{"hidden_size": 128, "experts_per_token": 4, "d_expert": 64, "d_shared_expert": 64, "router_score": "sigmoid", "balance_loss": 0.000387, "init_std_router": 0.00958, "lr_router": 0.000651, "vocab_size": 12410, "norm_eps": 1e-05, "optimizer": "muon_variant", "learning_rate": 0.00856, "batch_tokens": 65536, "max_steps": 6702}
Below are experts of layer 3 (counted from 0) of a mixture-of-experts language model. Rows are named router (the router's row for the expert), gate (a neuron's input weights, with its number), up (a neuron's input weights, with its number) and show model dimensions 0-127. Each number is 200 + 40 x the weight over its row's rms, rounded and kept within 0 to 999.
After each expert's rows: "mostly gets" lists some tokens that are sent to it at least half of the time. This comes from a sample of Wikipedia text that the model never trained on.

# expert 53
router,217,122,274,166,182,318,151,171,158,137,212,265,218,202,220,186,196,285,117,200,275,189,213,232,223,161,175,210,196,188,223,225,234,312,220,213,184,213,237,203,186,221,112,200,136,227,201,253,270,171,174,262,170,212,228,222,206,214,230,153,156,212,194,167,148,260,153,143,155,169,173,182,159,203,197,148,175,188,202,191,217,190,176,196,149,158,152,233,161,194,225,131,257,201,181,133,141,142,214,205,155,191,138,177,158,171,156,295,173,265,186,195,239,239,215,216,190,224,196,209,181,207,156,190,200,163,185,239
gate2,156,319,217,143,135,186,236,162,231,274,140,221,173,208,178,209,235,278,206,216,203,199,227,179,227,231,193,156,178,233,259,161,185,224,256,171,190,180,189,204,277,183,223,163,185,250,215,220,202,216,289,126,161,231,177,258,163,245,130,138,216,233,207,170,204,220,221,258,194,208,180,174,225,225,265,196,221,183,223,244,166,212,206,193,223,169,185,241,163,216,293,177,153,183,220,177,280,212,283,203,231,244,148,202,207,238,191,203,198,183,253,188,171,269,131,215,173,163,180,137,93,282,204,185,211,218,161,234
up2,253,121,202,198,205,192,177,245,237,163,195,201,221,224,197,229,181,240,164,186,128,189,192,221,170,163,245,192,129,210,125,168,181,199,134,250,295,240,238,190,207,170,197,221,235,213,159,197,186,211,139,214,259,130,253,186,231,125,240,234,242,207,237,224,142,230,186,109,187,133,259,195,221,185,132,201,189,269,212,152,251,231,146,258,204,216,230,217,256,182,168,134,242,196,221,210,185,173,169,176,180,204,180,232,152,192,249,142,184,133,162,185,218,160,267,199,221,183,254,253,302,150,218,124,165,194,214,155
mostly gets: ",", "),", "\",", "',", ".,", "},"

# expert 83
router,212,116,217,159,203,281,217,149,167,164,219,188,178,202,220,147,193,224,170,215,252,200,211,194,225,187,215,228,200,177,285,219,254,287,244,220,165,222,140,246,188,206,101,187,142,217,223,188,281,229,215,186,173,288,189,209,173,249,189,172,190,172,181,172,170,189,153,122,162,186,175,249,164,188,158,203,159,200,190,141,153,166,157,175,199,157,147,210,193,176,154,244,244,183,167,156,244,141,152,168,155,230,211,217,146,123,128,237,188,199,197,153,274,130,223,183,166,271,265,232,213,245,154,171,190,120,181,210
gate0,261,214,209,215,92,187,147,183,243,166,190,210,143,223,238,195,200,273,168,120,204,193,151,193,198,152,253,141,194,180,218,189,167,198,156,216,176,220,169,219,190,181,172,216,159,269,150,192,186,143,257,190,207,175,200,207,177,201,220,233,202,195,129,246,194,210,128,154,251,199,122,285,229,236,246,159,175,229,196,173,191,105,158,250,198,242,290,235,143,197,242,134,193,247,233,233,278,146,164,283,175,169,254,190,258,131,150,171,149,226,224,157,201,183,179,176,170,144,175,221,190,254,189,216,209,219,183,216
up0,153,270,148,210,168,195,203,208,222,172,195,199,287,257,187,185,269,258,160,219,164,257,222,198,200,173,189,161,198,154,238,289,182,224,187,195,222,219,242,207,249,191,186,267,141,300,261,199,188,242,204,203,223,184,184,202,244,212,170,239,157,156,185,232,146,204,199,221,179,186,256,174,189,185,179,143,218,284,111,346,214,186,215,190,217,237,260,271,170,224,231,180,184,292,183,264,200,196,269,201,248,279,226,193,191,223,174,126,184,164,171,185,163,201,200,222,251,222,222,274,198,189,189,213,195,227,178,210
mostly gets: " Arthropoda", " Slov", "now", "awa", "wa", "ski"

# expert 51
router,184,163,259,193,210,246,222,146,162,173,236,197,207,214,212,125,190,255,162,260,224,212,190,193,208,199,140,210,186,215,272,214,265,301,191,183,172,171,146,171,195,237,104,217,239,250,200,162,225,199,224,287,201,326,218,216,193,188,210,170,113,203,204,170,122,179,237,146,167,181,212,232,154,175,216,229,158,204,140,136,183,178,161,215,244,209,171,234,195,183,185,191,238,204,216,177,160,143,173,172,125,246,159,113,177,150,166,209,194,211,104,170,250,158,185,165,156,239,246,229,205,251,174,163,151,190,178,224
gate4,205,227,158,208,127,134,171,151,144,186,232,204,212,224,241,182,216,232,193,248,141,163,172,186,207,289,138,232,197,211,303,217,262,139,140,186,169,100,205,201,219,284,245,223,180,196,221,219,191,219,273,207,232,205,238,225,220,201,205,225,161,212,204,182,205,188,243,225,227,190,236,300,187,283,159,221,214,214,198,201,183,198,186,218,147,289,221,215,239,180,177,175,136,93,130,216,151,225,188,130,222,194,248,201,209,201,264,199,256,141,187,241,160,138,185,239,182,213,186,192,261,150,204,186,197,253,150,209
up4,201,143,100,189,167,126,172,113,143,196,215,218,175,228,184,170,205,243,176,272,155,198,236,197,193,267,172,265,223,173,216,222,246,152,123,238,182,111,184,178,202,281,211,187,199,177,243,185,176,267,234,202,159,182,215,145,219,179,249,192,213,140,219,185,193,197,250,181,202,185,204,168,186,212,132,220,160,254,207,258,243,148,169,225,187,251,247,175,210,129,199,163,239,160,152,233,114,202,154,168,175,138,261,148,184,219,233,196,195,122,192,245,175,176,149,210,183,290,191,126,195,150,219,192,145,188,208,224
mostly gets: " Mond", "====\n", " shortly", " morning", "omm", " Cab"

# expert 74
router,152,193,233,215,241,240,202,133,141,86,221,249,236,201,202,179,201,191,196,282,227,227,268,242,224,182,140,196,191,191,216,258,194,254,197,190,191,229,180,193,165,187,152,245,210,221,148,249,281,188,242,221,180,263,184,205,181,255,213,232,179,216,190,225,206,257,135,181,188,215,143,209,106,153,258,229,168,146,151,184,131,185,226,220,199,119,173,215,221,155,232,118,258,233,174,175,206,192,243,235,141,198,161,204,148,205,143,284,209,134,181,184,243,176,221,217,157,264,190,228,215,285,173,171,185,174,130,208
gate0,222,166,224,242,179,178,202,235,273,156,210,176,109,187,235,232,205,237,239,251,148,226,144,204,174,221,173,245,147,253,230,278,185,169,168,197,134,176,202,196,231,201,164,159,133,185,242,145,256,134,274,171,232,133,226,218,108,226,218,173,233,163,254,234,212,181,233,110,187,199,250,215,294,155,204,252,182,195,207,201,163,182,220,153,164,231,187,164,218,215,181,198,172,233,231,178,223,198,199,200,193,140,110,223,220,216,223,260,144,229,205,129,142,185,136,171,166,216,180,280,157,191,185,187,184,122,150,184
up0,284,214,262,284,124,152,202,165,207,174,184,224,245,156,221,234,185,235,219,174,184,183,268,89,201,244,232,179,223,171,203,182,254,228,216,204,206,191,235,197,247,167,190,166,261,240,217,242,254,201,195,211,156,217,182,185,307,241,224,265,201,197,262,233,138,144,199,230,214,209,206,176,178,183,135,116,145,254,161,256,238,127,186,153,159,199,278,201,159,184,245,141,230,216,170,176,176,214,195,258,197,156,228,221,180,165,154,234,264,230,228,237,260,178,220,200,186,199,137,103,172,212,201,196,195,244,224,202
mostly gets: " was", ")", " is", " were", "),", " been"

# expert 55
router,210,141,196,187,220,296,245,195,178,182,170,300,213,167,228,162,218,242,81,205,272,210,242,155,183,143,238,209,174,204,217,231,223,285,208,218,240,193,220,208,98,220,114,223,167,233,253,252,231,158,206,264,168,216,207,246,163,201,229,196,128,205,232,186,134,236,205,175,143,157,257,214,141,172,163,150,182,202,177,177,230,223,164,195,227,184,188,202,163,214,185,136,180,147,159,190,211,183,135,232,143,275,168,117,173,166,167,236,187,206,143,162,183,184,190,249,180,278,206,193,211,232,141,216,188,201,179,182
gate3,217,192,234,158,223,213,204,159,210,208,288,185,203,213,66,178,240,208,276,145,152,256,173,195,205,245,225,239,223,134,252,173,227,142,197,193,144,222,270,160,215,228,217,227,225,197,164,165,130,232,205,276,195,190,211,167,172,218,103,206,213,152,168,162,202,186,251,200,181,201,254,243,239,190,263,196,180,208,190,197,229,196,227,222,200,233,256,234,88,220,173,234,280,213,148,190,229,185,215,148,209,200,180,195,214,295,185,148,182,225,206,139,273,242,256,200,230,248,167,166,200,165,276,160,213,259,190,202
up3,160,162,121,182,176,244,133,169,237,200,162,171,265,156,213,162,226,225,121,168,169,236,208,201,181,217,163,219,177,194,231,210,165,218,187,204,240,240,270,227,229,166,151,190,187,178,276,225,213,204,213,228,189,229,206,201,220,281,213,210,204,235,218,157,163,264,178,220,257,258,223,220,140,232,146,91,147,179,201,123,254,175,106,163,158,227,204,145,289,186,259,193,232,240,156,180,207,225,111,197,250,270,185,171,227,171,214,243,172,159,243,178,166,182,221,199,227,201,143,129,260,245,148,200,244,207,237,197
mostly gets: " with", " With", " between", " featuring", " alongside", " against"

# expert 61
router,198,155,278,168,262,246,232,178,226,147,233,200,167,160,219,152,213,255,191,262,177,176,212,180,205,257,255,201,161,208,198,269,227,258,275,215,178,242,79,217,156,158,179,221,152,206,243,258,238,206,204,220,176,263,154,205,120,170,222,225,187,121,249,228,160,293,180,177,130,226,233,221,170,188,195,155,117,274,182,176,198,167,218,189,193,170,121,212,128,189,212,125,239,156,181,215,245,162,219,198,166,239,182,164,152,173,182,229,145,204,164,179,227,154,200,215,213,217,233,203,222,262,170,191,165,180,141,219
gate7,182,214,176,207,132,178,211,224,205,272,290,273,173,156,205,287,143,184,172,168,244,153,143,220,142,131,215,243,240,252,190,250,168,165,179,169,138,221,243,138,195,199,207,201,223,181,235,222,261,210,234,193,260,178,201,194,208,175,108,221,261,192,192,145,191,97,202,188,240,152,166,189,159,215,173,136,217,202,182,166,196,159,111,258,211,161,225,200,265,206,183,154,165,208,197,205,150,195,222,146,134,253,199,162,196,168,212,193,182,188,238,221,151,198,206,179,120,167,118,183,242,211,241,189,264,194,222,271
up7,237,145,197,135,197,204,195,169,196,181,195,237,162,236,216,162,232,218,225,212,150,151,214,150,285,228,219,133,206,140,221,186,265,234,174,189,276,191,187,99,291,194,200,233,227,171,254,242,216,171,222,207,219,184,244,164,87,166,244,161,224,193,230,90,232,168,209,201,247,158,201,194,205,194,162,122,222,212,213,201,187,209,256,199,241,223,168,201,139,158,136,233,206,225,246,153,222,251,243,241,187,154,210,237,221,195,145,176,191,127,195,191,240,201,199,146,132,204,231,221,144,152,171,143,110,173,233,222
mostly gets: "iz", "Note", " See", " Clade", " see", "enc"

# expert 65
router,187,107,277,205,183,273,250,155,141,184,207,259,260,251,164,190,216,243,196,248,208,214,241,231,204,134,236,235,152,186,259,254,262,288,252,230,203,217,204,229,183,260,152,281,150,244,222,234,246,167,177,231,147,227,265,202,158,262,178,185,194,167,201,144,126,201,152,149,156,219,172,186,130,174,226,182,207,200,176,134,224,213,224,171,174,187,143,242,186,197,212,154,234,165,165,182,220,153,177,206,222,225,131,177,98,210,187,263,201,210,195,175,248,203,184,205,189,254,226,188,231,212,161,205,168,181,136,266
gate1,130,208,278,174,248,234,169,230,204,254,205,282,250,188,181,151,258,162,174,283,196,298,138,247,230,220,186,244,201,180,197,203,144,262,254,244,174,192,225,147,131,159,176,167,190,231,241,150,219,233,221,220,246,220,240,173,207,226,210,219,138,221,141,243,215,215,193,166,147,193,142,239,222,174,218,234,204,179,252,257,219,176,225,220,332,244,186,207,223,268,202,171,189,217,224,192,251,193,250,190,197,168,228,227,200,168,165,202,139,241,148,168,158,215,174,207,239,138,215,180,192,201,188,90,269,225,230,206
up1,190,178,158,182,181,154,223,274,250,247,195,141,110,179,176,218,183,219,231,198,195,218,134,261,146,82,215,226,116,203,221,188,158,159,158,154,196,149,137,147,216,166,143,201,158,171,227,219,227,264,112,235,154,221,186,193,221,198,190,150,255,203,238,136,201,199,172,177,202,218,167,170,180,278,273,200,230,181,201,184,209,228,179,231,178,243,186,196,146,201,254,228,183,272,240,217,223,204,210,168,233,270,240,194,139,209,277,138,202,158,213,179,262,176,175,150,128,275,263,170,211,168,182,217,177,220,193,208
mostly gets: ");", "),", "\";", "\")", "\"),", "\","

# expert 103
router,222,178,216,214,196,287,218,155,138,162,243,249,258,252,182,139,185,240,105,227,224,208,194,181,168,147,151,194,202,193,195,220,302,228,203,143,146,211,157,197,185,258,167,230,237,205,268,169,220,183,242,238,155,239,214,256,145,193,216,207,186,153,220,193,166,206,144,172,193,216,184,222,150,143,175,184,175,187,174,161,192,194,183,230,166,166,146,203,235,162,167,138,274,144,174,115,201,169,210,246,139,201,200,102,113,168,136,245,169,249,135,195,234,194,199,216,180,245,252,257,202,285,198,163,190,165,173,199
gate1,268,146,260,193,162,116,135,236,207,299,269,172,176,231,190,179,193,208,225,178,188,164,205,239,141,262,251,208,234,235,224,174,227,265,259,176,177,181,183,200,218,234,192,256,206,272,226,216,178,255,177,147,230,236,170,167,287,201,176,146,172,213,140,155,179,154,207,238,231,244,205,159,200,215,252,205,247,226,209,187,101,196,212,152,196,198,250,209,210,148,202,140,173,184,184,176,162,192,217,199,194,304,149,269,157,196,205,235,236,142,272,277,217,264,212,255,174,209,192,184,207,243,239,214,215,180,192,274
up1,166,182,185,168,156,186,152,223,256,205,294,169,296,163,144,220,216,163,248,188,127,159,158,120,230,298,191,198,194,215,195,191,232,193,214,189,228,210,232,193,275,210,187,205,198,204,197,241,218,149,182,280,207,232,147,226,259,201,132,229,191,155,175,164,190,123,179,203,165,250,281,208,218,244,124,209,170,192,183,284,150,181,212,208,166,193,213,156,192,173,187,156,247,172,184,215,206,210,197,276,146,173,116,168,211,244,193,240,209,158,230,212,220,217,221,223,242,227,220,181,208,301,166,164,197,232,179,312
mostly gets: " in", " during", " about", " within", " off", " around"

# expert 90
router,225,153,298,218,205,231,227,143,148,148,200,212,212,181,219,119,182,236,162,227,186,236,242,225,178,180,176,166,134,215,218,280,240,241,208,195,190,288,173,177,131,224,174,168,244,228,205,219,202,196,217,225,112,281,123,254,164,200,207,176,179,227,280,180,206,244,161,208,198,148,236,215,188,187,174,197,150,153,154,204,186,218,157,248,182,182,167,276,172,140,139,165,248,143,189,150,228,178,180,166,169,250,205,128,139,179,198,208,141,177,167,165,210,152,179,197,151,239,264,205,139,287,181,141,205,234,167,226
gate0,177,200,176,170,169,159,227,243,181,170,174,142,195,230,255,188,213,228,165,183,138,230,249,239,154,267,231,187,282,174,142,264,200,233,177,178,182,186,215,155,176,199,236,195,113,81,251,211,173,213,247,210,170,207,192,191,138,189,234,190,205,247,184,164,215,201,221,172,154,170,260,169,215,204,167,123,180,248,155,231,231,168,202,196,184,162,145,236,127,204,212,151,152,158,240,190,159,234,157,198,257,195,253,201,149,145,207,112,302,206,168,181,229,250,173,248,187,134,255,177,215,174,84,194,195,208,160,182
up0,178,216,220,167,280,124,173,221,260,249,216,243,166,199,174,208,206,167,209,170,226,195,177,204,176,142,181,186,166,267,246,203,164,253,257,219,261,234,214,179,239,192,187,124,232,204,227,173,202,126,182,184,150,205,211,286,213,170,122,119,156,69,222,152,183,240,198,135,256,178,132,194,281,175,216,168,236,202,151,210,149,215,206,190,217,184,220,147,147,188,132,237,197,185,255,153,212,197,279,225,214,222,229,176,227,202,199,228,168,107,183,267,189,185,237,137,205,158,207,219,232,259,255,187,190,196,190,213
mostly gets: " August", " May", " September", " December", " November", " July"

# expert 16
router,189,161,211,150,225,252,227,175,145,119,223,220,249,192,236,161,236,237,188,213,210,200,232,206,204,200,212,230,172,265,249,240,241,258,239,169,190,236,139,226,222,258,111,159,205,268,208,213,272,198,237,232,175,241,248,209,158,211,207,239,113,170,186,239,139,241,221,171,176,205,234,210,185,146,177,203,212,259,198,181,180,195,183,189,163,131,165,228,217,202,184,146,235,191,135,178,202,110,166,201,173,244,198,121,124,156,163,241,188,184,190,179,262,152,168,284,194,269,194,229,195,312,144,204,195,159,120,209
gate3,156,208,211,221,160,204,189,292,265,195,212,115,137,192,148,147,175,218,191,227,269,230,210,201,144,165,230,163,206,178,192,156,173,261,195,218,260,261,215,160,183,211,163,148,212,143,158,261,151,194,223,230,253,133,131,188,224,179,210,164,182,222,188,150,252,206,292,209,193,194,192,196,200,209,171,213,251,201,197,161,194,216,208,184,119,184,176,180,202,132,152,256,231,224,191,212,225,165,121,176,214,225,234,229,125,195,202,253,163,209,145,183,132,156,240,264,207,265,321,193,124,144,215,218,188,229,169,170
up3,147,162,239,165,109,166,212,148,145,157,157,236,176,169,188,273,244,247,218,222,161,178,110,213,244,171,230,223,201,239,211,240,261,143,141,190,207,173,223,248,207,181,216,165,217,228,163,181,192,191,140,237,181,236,233,165,183,256,146,185,206,197,131,177,258,224,142,209,183,247,178,233,249,194,224,212,226,245,201,165,176,221,105,160,214,201,260,210,212,285,255,185,135,215,220,100,197,243,251,187,181,223,203,185,257,219,211,214,278,164,295,250,257,252,171,184,174,255,127,185,219,176,195,189,210,204,195,244
mostly gets: " three", " four", " several", " two", " five", " included"

# expert 48
router,165,185,267,193,196,234,212,157,137,90,283,199,238,189,146,171,222,230,97,266,188,220,235,179,195,154,219,248,166,220,264,242,196,216,211,166,211,226,145,208,155,187,190,145,171,209,226,266,214,190,178,204,162,233,186,230,149,192,234,187,179,231,190,204,162,199,207,138,147,184,160,208,152,211,179,214,144,179,183,139,105,153,158,187,196,139,154,216,177,222,195,177,257,181,132,83,212,187,205,212,125,276,174,162,142,176,189,213,171,216,156,168,218,161,179,195,241,236,177,244,154,231,148,186,123,164,146,209
gate7,290,233,149,72,213,179,130,252,200,219,92,213,212,184,204,161,172,206,260,245,191,158,173,248,210,261,262,195,235,287,215,196,201,208,194,302,173,172,202,198,217,249,175,280,227,227,249,154,190,178,200,188,165,157,208,219,143,220,197,257,218,219,198,252,220,241,165,189,246,228,195,213,239,92,200,111,197,217,313,173,234,197,207,192,221,239,228,194,139,122,153,215,181,226,176,207,173,218,185,179,192,213,221,204,212,235,183,241,261,162,178,194,230,192,234,178,209,200,228,134,204,209,182,232,159,231,185,227
up7,163,252,177,259,164,199,234,219,216,181,120,136,162,242,236,182,188,171,107,185,155,233,212,157,234,236,172,205,238,166,198,185,152,198,228,234,192,229,173,202,150,185,239,198,212,194,152,176,228,231,167,236,151,204,194,207,161,186,183,220,145,218,188,290,201,224,197,200,130,264,193,197,252,157,200,206,157,244,178,220,114,171,268,167,195,235,138,272,180,208,258,123,161,222,146,216,189,172,150,127,243,238,145,157,161,190,189,253,217,148,217,211,235,212,198,216,292,268,180,121,264,148,179,159,179,253,259,260
mostly gets: "ić", " Angeles", "ović", "awa", "unn", "kov"

# expert 76
router,135,192,228,170,235,240,225,174,142,63,166,239,221,210,200,159,219,221,217,249,219,225,259,190,160,141,190,208,174,197,190,259,198,255,185,207,170,210,192,158,123,200,163,205,209,218,183,280,228,208,242,238,179,253,175,260,191,200,184,264,170,161,260,219,202,218,120,127,168,193,157,237,123,186,158,214,184,200,141,219,148,195,205,250,211,134,141,187,244,171,193,156,190,210,214,161,191,117,254,203,175,265,172,208,147,197,180,287,181,139,150,198,205,151,183,193,186,223,198,250,232,256,157,187,189,160,93,183
gate0,171,180,114,208,236,201,179,150,232,86,212,217,226,156,194,181,137,241,185,230,205,195,254,248,225,214,173,174,187,241,202,157,227,186,178,161,135,247,189,295,249,240,145,148,175,221,132,231,197,234,142,261,199,325,278,170,218,239,183,243,163,196,192,188,183,178,240,140,236,212,199,204,232,256,162,226,213,173,236,248,137,198,264,218,251,166,193,203,243,223,220,164,221,210,194,149,221,157,270,179,205,191,230,220,255,166,135,186,223,212,290,198,192,183,183,275,235,140,195,182,196,199,117,197,217,231,241,197
up0,192,137,181,193,137,172,85,200,214,172,167,142,290,150,176,233,184,172,154,162,156,247,165,212,249,239,202,177,154,134,140,259,225,161,214,182,234,206,147,272,264,200,200,232,210,257,215,157,215,211,186,101,193,137,245,172,225,160,172,213,149,159,198,256,237,186,198,261,202,159,201,188,216,170,190,171,184,233,198,137,213,202,223,207,139,169,186,202,132,251,173,232,237,240,169,157,216,194,214,193,177,163,252,158,249,132,172,215,193,154,228,221,262,217,209,137,167,194,158,221,169,213,134,105,175,236,259,241
mostly gets: " was", " is", " it", " are", " had", " were"

# expert 67
router,203,189,216,218,167,227,255,131,168,147,235,256,246,227,230,171,207,239,173,231,270,189,235,232,181,174,216,214,140,207,220,224,221,215,233,158,231,247,184,256,114,209,141,212,192,249,207,222,275,112,224,207,143,258,185,202,192,200,202,265,153,153,243,240,143,230,201,147,191,186,228,244,129,172,144,198,170,215,172,105,230,147,158,196,224,190,199,213,149,163,204,185,272,264,199,220,199,193,174,190,213,231,212,154,184,123,153,233,109,182,123,179,188,149,208,163,131,286,266,225,225,238,157,212,173,193,151,182
gate0,229,168,230,199,191,249,243,162,92,108,124,202,217,191,243,188,224,146,175,152,215,233,184,202,204,194,208,160,155,172,163,145,181,211,172,236,204,187,228,202,198,174,198,197,245,194,250,157,221,126,231,144,175,213,162,169,173,244,178,155,174,243,199,154,221,186,140,281,217,179,233,221,192,271,196,110,184,166,240,187,241,118,221,106,217,167,183,184,166,283,210,238,265,196,189,288,165,249,195,224,237,116,160,155,160,145,136,209,140,267,181,189,236,248,241,183,159,186,196,165,222,195,149,208,184,184,175,188
up0,175,142,151,187,182,200,257,207,212,237,178,185,163,260,226,202,175,241,212,204,163,199,223,199,199,253,161,214,104,258,164,266,221,256,247,202,260,267,173,129,201,204,148,236,203,250,261,136,220,189,251,161,150,218,228,213,188,206,203,215,202,195,188,168,247,133,197,114,111,156,238,225,202,137,260,211,141,226,166,227,204,152,229,277,207,155,219,180,163,219,256,189,128,192,255,239,216,206,210,186,223,185,211,175,137,230,222,193,141,183,198,227,150,232,267,173,161,139,216,232,193,112,120,162,230,161,137,221
mostly gets: "A", "L", "I", " II", " USA", " US"

# expert 60
router,210,174,284,106,262,252,196,200,104,188,330,204,250,217,185,155,239,253,208,219,271,202,199,238,195,147,171,161,136,204,182,244,194,264,170,214,194,232,183,218,162,210,173,194,152,267,227,212,218,180,218,231,113,239,210,189,214,231,157,268,162,193,217,262,213,235,194,170,168,156,169,239,167,208,162,277,189,147,173,173,162,221,166,221,205,116,189,197,175,174,226,166,235,178,223,137,249,134,155,201,176,223,191,192,148,195,199,260,231,177,187,200,220,172,165,241,183,272,202,261,240,240,144,115,194,199,172,200
gate2,222,272,133,203,219,246,220,152,210,222,141,131,249,233,162,208,192,190,204,231,177,217,104,234,161,164,215,220,189,209,239,260,158,203,179,221,247,224,162,220,184,167,197,220,231,180,213,228,183,149,220,148,154,179,251,224,178,188,141,171,193,166,225,253,147,230,206,106,179,204,235,257,223,173,230,217,220,238,168,204,272,203,179,194,153,288,178,212,220,192,297,291,216,163,323,191,185,228,173,198,200,170,257,116,179,224,258,229,153,144,214,226,247,164,161,163,235,216,174,193,197,269,281,216,239,210,238,208
up2,204,113,247,201,259,221,226,186,148,161,222,294,194,209,158,235,181,196,159,148,131,193,235,165,176,224,193,223,240,192,179,130,246,228,238,208,220,218,184,234,223,262,261,233,231,254,189,227,256,224,155,162,239,162,211,104,141,186,196,204,231,215,220,158,185,223,206,189,238,245,241,175,216,236,231,230,171,220,127,103,182,230,267,128,238,135,198,163,197,205,210,231,126,180,180,180,252,279,206,236,260,204,158,204,174,124,218,248,170,207,261,151,221,183,205,152,154,171,170,242,227,199,113,197,164,242,190,155
mostly gets: " also", " not", " be", " been", " being", " still"

# expert 12
router,194,147,224,185,183,287,245,151,151,157,237,243,235,241,200,195,191,194,181,213,243,221,256,234,135,163,155,199,167,236,247,280,208,208,207,203,212,229,157,229,138,198,135,201,201,235,193,209,272,185,236,217,158,253,196,207,125,211,215,204,152,205,226,200,163,221,167,126,162,205,197,216,106,174,192,198,129,201,205,151,253,181,160,196,217,166,212,212,168,159,135,186,236,188,153,154,198,131,197,215,176,209,233,164,161,126,136,189,123,166,122,200,220,144,196,229,142,320,213,175,205,218,128,127,123,205,193,212
gate7,155,100,222,186,206,184,164,155,187,222,191,229,156,227,204,212,197,168,257,171,295,175,177,161,243,204,164,190,156,190,184,213,169,173,268,198,198,193,144,284,233,217,145,203,229,316,211,195,230,236,209,199,230,183,211,190,194,211,196,235,116,218,162,215,256,226,101,239,169,225,260,192,310,206,196,183,146,194,210,206,174,227,190,194,188,160,179,241,168,279,229,197,268,211,176,238,234,146,162,193,274,233,194,207,154,178,194,144,255,214,140,216,216,252,148,168,155,279,241,170,225,194,177,230,128,245,247,158
up7,193,230,202,130,171,241,186,263,212,164,128,247,212,232,226,192,191,180,201,187,212,213,206,193,187,205,203,263,169,160,147,194,267,132,250,255,154,212,177,238,259,135,155,189,245,189,143,131,217,210,196,126,170,223,230,226,237,137,212,181,148,184,110,222,184,149,194,224,192,156,231,137,201,248,193,124,233,230,243,205,159,269,111,239,215,232,149,199,191,247,253,136,174,200,142,261,162,216,218,213,189,104,239,222,243,153,179,233,197,173,239,258,238,276,207,184,148,172,123,194,225,202,184,240,208,248,199,185
mostly gets: "M", "B", "G", "N", "T", "J"

# expert 1
router,197,179,227,228,163,220,200,136,160,126,271,236,208,210,200,174,228,253,174,241,220,197,238,237,165,163,195,224,128,220,214,278,234,208,185,180,225,261,121,216,162,237,145,177,179,214,199,235,252,136,209,233,169,273,178,212,161,193,247,249,106,165,220,205,145,206,154,139,193,227,211,235,93,148,125,182,145,197,177,163,243,199,190,170,197,150,208,205,145,176,192,201,305,238,210,179,170,211,190,171,175,252,142,180,170,146,156,246,146,179,189,208,217,170,190,231,165,334,228,203,215,232,170,195,169,190,157,199
gate1,195,230,193,147,193,138,154,272,199,186,235,228,293,249,243,218,164,190,157,201,219,180,208,243,194,183,177,217,225,215,200,217,229,165,121,225,184,189,297,206,233,291,225,152,212,154,127,216,197,179,177,198,278,230,270,152,172,164,157,203,161,198,241,267,173,167,198,142,165,196,170,249,184,155,264,232,248,168,203,193,164,192,200,177,185,146,279,217,198,186,261,129,212,239,212,237,228,128,217,186,179,202,199,271,168,178,232,168,213,223,181,216,275,192,120,136,185,255,234,156,229,152,170,115,197,234,229,143
up1,134,193,135,263,258,99,190,226,246,235,195,245,219,211,213,165,163,200,184,183,242,231,154,246,213,222,223,185,174,188,147,204,263,163,170,189,146,226,146,218,219,183,273,191,206,193,198,213,261,176,206,275,149,205,276,226,179,128,244,184,157,159,209,230,247,214,190,235,247,195,214,195,193,210,234,247,240,271,248,257,251,153,192,230,265,230,186,261,184,180,238,169,208,165,180,227,222,197,175,265,261,165,121,200,149,183,242,204,180,199,127,292,224,199,175,258,170,194,210,139,221,270,269,203,281,205,153,208
mostly gets: "$", "\"", "X", " $", ")\"", "”"

# expert 3
router,154,159,241,249,192,221,196,193,148,180,225,231,228,149,150,155,199,241,106,247,241,227,188,186,185,197,182,243,159,199,215,229,305,219,231,186,167,286,131,228,189,226,201,250,170,165,160,275,253,201,187,244,179,227,177,223,125,245,212,233,194,167,182,215,166,264,154,146,226,192,214,233,177,153,182,231,210,213,184,157,204,187,163,222,242,108,99,210,216,188,223,183,211,154,122,120,212,125,222,251,172,279,168,164,166,139,209,226,191,240,188,145,214,143,178,249,207,239,223,182,213,252,198,153,131,162,179,195
gate7,182,132,201,158,127,232,194,208,240,262,256,191,284,187,168,275,292,180,221,199,216,181,198,155,186,170,214,152,165,199,281,207,212,143,179,307,190,157,196,242,142,180,179,211,168,224,208,214,277,198,257,265,190,146,167,253,168,172,195,111,133,153,196,221,196,218,235,220,207,184,120,227,201,264,210,189,207,158,159,209,174,167,279,223,213,171,170,192,173,217,199,99,226,174,192,144,197,187,221,237,155,188,225,200,277,222,147,192,196,163,177,178,212,148,265,206,181,226,195,200,227,135,228,230,209,264,201,135
up7,276,254,299,233,237,253,171,155,213,181,227,200,176,227,180,177,226,232,149,168,161,214,234,230,217,234,216,214,252,213,158,242,200,174,188,177,274,156,297,231,198,126,229,223,189,184,258,207,194,153,178,251,211,159,122,166,238,159,151,165,225,259,242,196,250,173,182,190,151,192,199,214,173,203,180,238,198,214,194,189,107,187,197,221,237,195,268,277,192,145,95,249,208,255,173,216,154,224,163,246,146,164,232,216,190,216,244,224,216,234,195,147,266,162,196,186,214,134,182,167,200,203,197,151,235,106,235,274
mostly gets: "″W", "eless", "id", "able", " lake", "urt"